Weights of a small mixture-of-experts language model, trained from scratch on English Wikipedia.
Training: a variant of SOAP for the experts, 667M tokens, 2543 steps.
Below are experts of layer 5 (counted from 0) of a mixture-of-experts language model. Rows are named router (the router's row for the expert), up (a neuron's input weights, with its number), down (a neuron's output weights, with its number) and show model dimensions 0-79. Each number is 128 + 32 x the weight over its row's rms, rounded and kept within 0 to 255. Numbers have three digits each.
After each expert's rows: a language model's description of what the expert responds to. This comes from a sample of Wikipedia text that the model never trained on.

# expert 32
router:135157100155164191145142130135078108109132160115068102173065100076073102075121173147141109126187121192121125080130097169163099097138116086112124143108068079128168152157115174126165088123124130115083132124142105104146201157110186195153126124
up0:104168128125125096130131102131192083115081113128096068147130133126112137143145098121135134199093219168167141062126046134157096151146193117134142133099111118191138112142155098123205139079126197141115153107118122158156122097138214167082099089
down0:119107141077194077127152114129124130132072179086132167145110198128149130149112107025127111112127151142073145128104116149167148157176150101142070127181170111201142153115106128132136194102208116123181111113202103098103104132155117120127161127
Tokens in sports season articles and results tables: League, football, Career, summary under headings, squad, Premier, plus spaces between score cells.

# expert 2
router:116124092159173160112135124140110116122101112123104123169066122132112078106087122165125125114147205153098094084176151151167118108120123080080142124099092087121156139156101195155162078151126139147148117175100070064183186137122165144125136124
up0:144062176062161137097105118108144086142081168149119072070114140095160192126085171121161114113152164112027102080079148140180116151161124094107139207106116142159183146104150159128175160109087097113115133118165043158184103128115167142143189134
down0:085169135143102121121114114196125099078098092137131146074125125088091173135157121108150159201104167076145105166145115138182148120141115141136146105204193116158158123157122125144137122128142110128126168124132138090107110125140163102158114125
Accented letters inside foreign names and word-initial stems like Pol, Pro, Dep, cult, plus mid-word pieces, e.g. Durrës, rivières, territory.

# expert 51
router:093097122125137126089117119163091109064124092179097073116115120058079119120106123172143122119188106193113094106153134144126092119124149109099130131111087143131161137170134187144126127166169133171116098162108128100147152096101153178179142182
up0:127145177185167190139069113165127144075079105074123075177059114132082151076070171112143122145201098118147094095144118117124119141179105080103150188075113069137143167107073121132113136190129116058072150171087098126125134191131120173155193102
down0:120138108158157146160231167103149120130159136145116157123098111109104098154160196153121099149093148182158106155141137084066126108162169169130121167115137084095158161141083113122189121152163167094149151108133156133132110132124120129169144152
Common concrete nouns and word pieces such as school, ship, road, house, op, ap, arm, plus hyphens in scores and compounds.

# expert 19
router:078110120152145127095114160151086117107110171146097101160095123091060103086062140139107152142175115122155085075131143131195157130131123110098127137150105080088173177150049194161129078155141108140113126184122104081193205115134152144119112098
up0:169155133126126152073161127181164113161119111162143153136120131086123147096184147126118146146180114174073069116138131150168095097116112129147167099113096115198133129154155165204111132133157132081079136180103095086172167182111123157146150120
down0:112166096117169103174130135193075206130151050126087140161123118086131181160090123173146105119152155093178165158066101137118170193120138127122183108108139116141081111138106122179156149093133136119158157129185146133085091133138103167086114117
Inner word pieces in foreign names and place names, e.g. a in Kuwait, ich, shire, plus sentence connectives However and though.

# expert 4
router:151084164173116155091165144141108126137157123142085096165089088092066095089089125154118128135075135173094109112182104181146108107160099151104142120110089119111141145183072145168140094143147097150110113161098081109199121118121176133194157119
up0:132116113182120089131130145208104064108160095071162161160107085105139132126088177153058069117140089181140117190141201121114130159149138137078180139124109182116087153129109114183195084096127129099091127138148084102148129168152140108130144080
down0:067160146156134193139080074119146205123153094137108106139115123136113132113172157087156103129150100163117094132108070133177143070123148141048071240074079114171117131090149126145088117158172151089179134146163141128118158128136110131126118166
Word-internal vowel pieces like e, el, ell, ie inside words and names, e.g. outman-e-uver, cant-e-en, Danub-e; also coordinate ″ marks.

# expert 22
router:103083140156156140102138167102130102139145115171087118180106134098079073081090151136095129088183073176105091121164111158164080106173166105065151146083095114130135153140115173122115079142190118173111115181095082081165167121092133173151102070
up0:079142174160064152124146139132109144070149141167144134174110175114168125148100156123122142161074145163123157147143106103128095172170068102154109198207153133087126179128131121179122157137067106131089102113117121139161135173147122176113147131
down0:134148175109072162184065151146159116156119123117154154051076159134124095131160100151134137130116172084173124082099112114112166115152102094097135114107089066155115155133158129108109165183094139078127094133141084140142117092120106131111200148
Digits inside years and decades (1970s, 12th century, 1926) and b/d pieces in outbreak, Albany, often in historical timelines.

# expert 12
router:142109143149144155082114114195067115136124141133086101154086135073093066081152154167114121094196134175132098072176099152191115125136129106024137122074082086165152138130108170137139097147160112125082146198103095134162157128076171145121137163
up0:127138138106158183115104161159154166140165108130074110102175129099066127064104120090071141113148148142132134167138145177156083128201086136099129146089108162105158145092075124153101135133156174096116176163124102129138140159088089139119155144
down0:095128087127133072150149198132137092121115104183136125037087076107090132120138133166183117110134101192099137098165135066081080100041146102137140104150131092148130099153143129191130098094089114092145177083098125184113137203053183195086116058
First pieces of content words like se (seems, seafood, seeds), organ, appro, invest, cl, and blank spaces in table cells.

# expert 34
router:146068138145154139096126147112102157116122120151121098189057135129103124070075137168099115109158138118101096078093099141139112087113155088071112122097115141145134128124098180153158101192150113174087109169130084122146175150115183132119102137
up0:167091105182140166108134180162121113139146159160117084193098150079089121150107193167115134104133154154100144126170133141186065127153148098071149126131148099170141141195091182124120096093177099112107082218124125080137136094110137141141159122
down0:100108070072110149169149079174153150115118143153097084060129175096137105133109134137099126138121074091176077145123089102121126123131155100121136168144165084118139154121087098079139137131086142138062088162175168114149094120099057124150107131
Vowel pieces a, la, ma, ec inside foreign names (Sampaio, Paolo, Depeche), Arabic words, and digits inside numbers and years.

# expert 50
router:129108126202179145133141149156127052109128106140130088153101176062079075058134177141130111112135111152061093142133098139174083103157136113091163138095070095144164173169089123176172099151177096169117105177080073116148167176120141125149136107
up9:077097073144100146132145076118095135073134088060181119122128139092138106080154133128142142148090131110147118147153197151137121124135150111167182105159148069155135152157125120137182164106041090125068170119092173060168126132146140144086125041
down9:119200091082132109126157057148108173132099118068116038148175129090079147134137124112176114136135121132150159209129132151112146133090125159124175162097098098132130130185133125142138087144108125083096097119131138198129029125184227097130072075
Words in biographical narrative: subject pronouns He, She, who, family words like wife, daughter, and word-start r as in ran, raced, rather.

# expert 43
router:113092161153121143146125128109144105123117157159078148122072081103086106067100183158106115119151097137073101127143128134177126092161144079063139138072047136137170158155085137155141068101158105161099145118113083104150187156110177175157139099
up0:089080150171102152102131149133145091132053151197157080157080180184147134101070175172149133139121208108181135115148143133176125127127117136101147135137156095128068157096131148166154119139121085116093155139045136174182098120145134182117130094
down0:157132140191085199168142141133175089061155100164142158088134121126168123128162129180163084106121151108142128123134135131097090139126169119129082145118117094137094138122101146119138120158104153139146105123087151109139203143149142136121115142
Pronouns I, we, you in quoted speech, and letters following f or g inside words, e.g. r in frustration, iz in fizzled.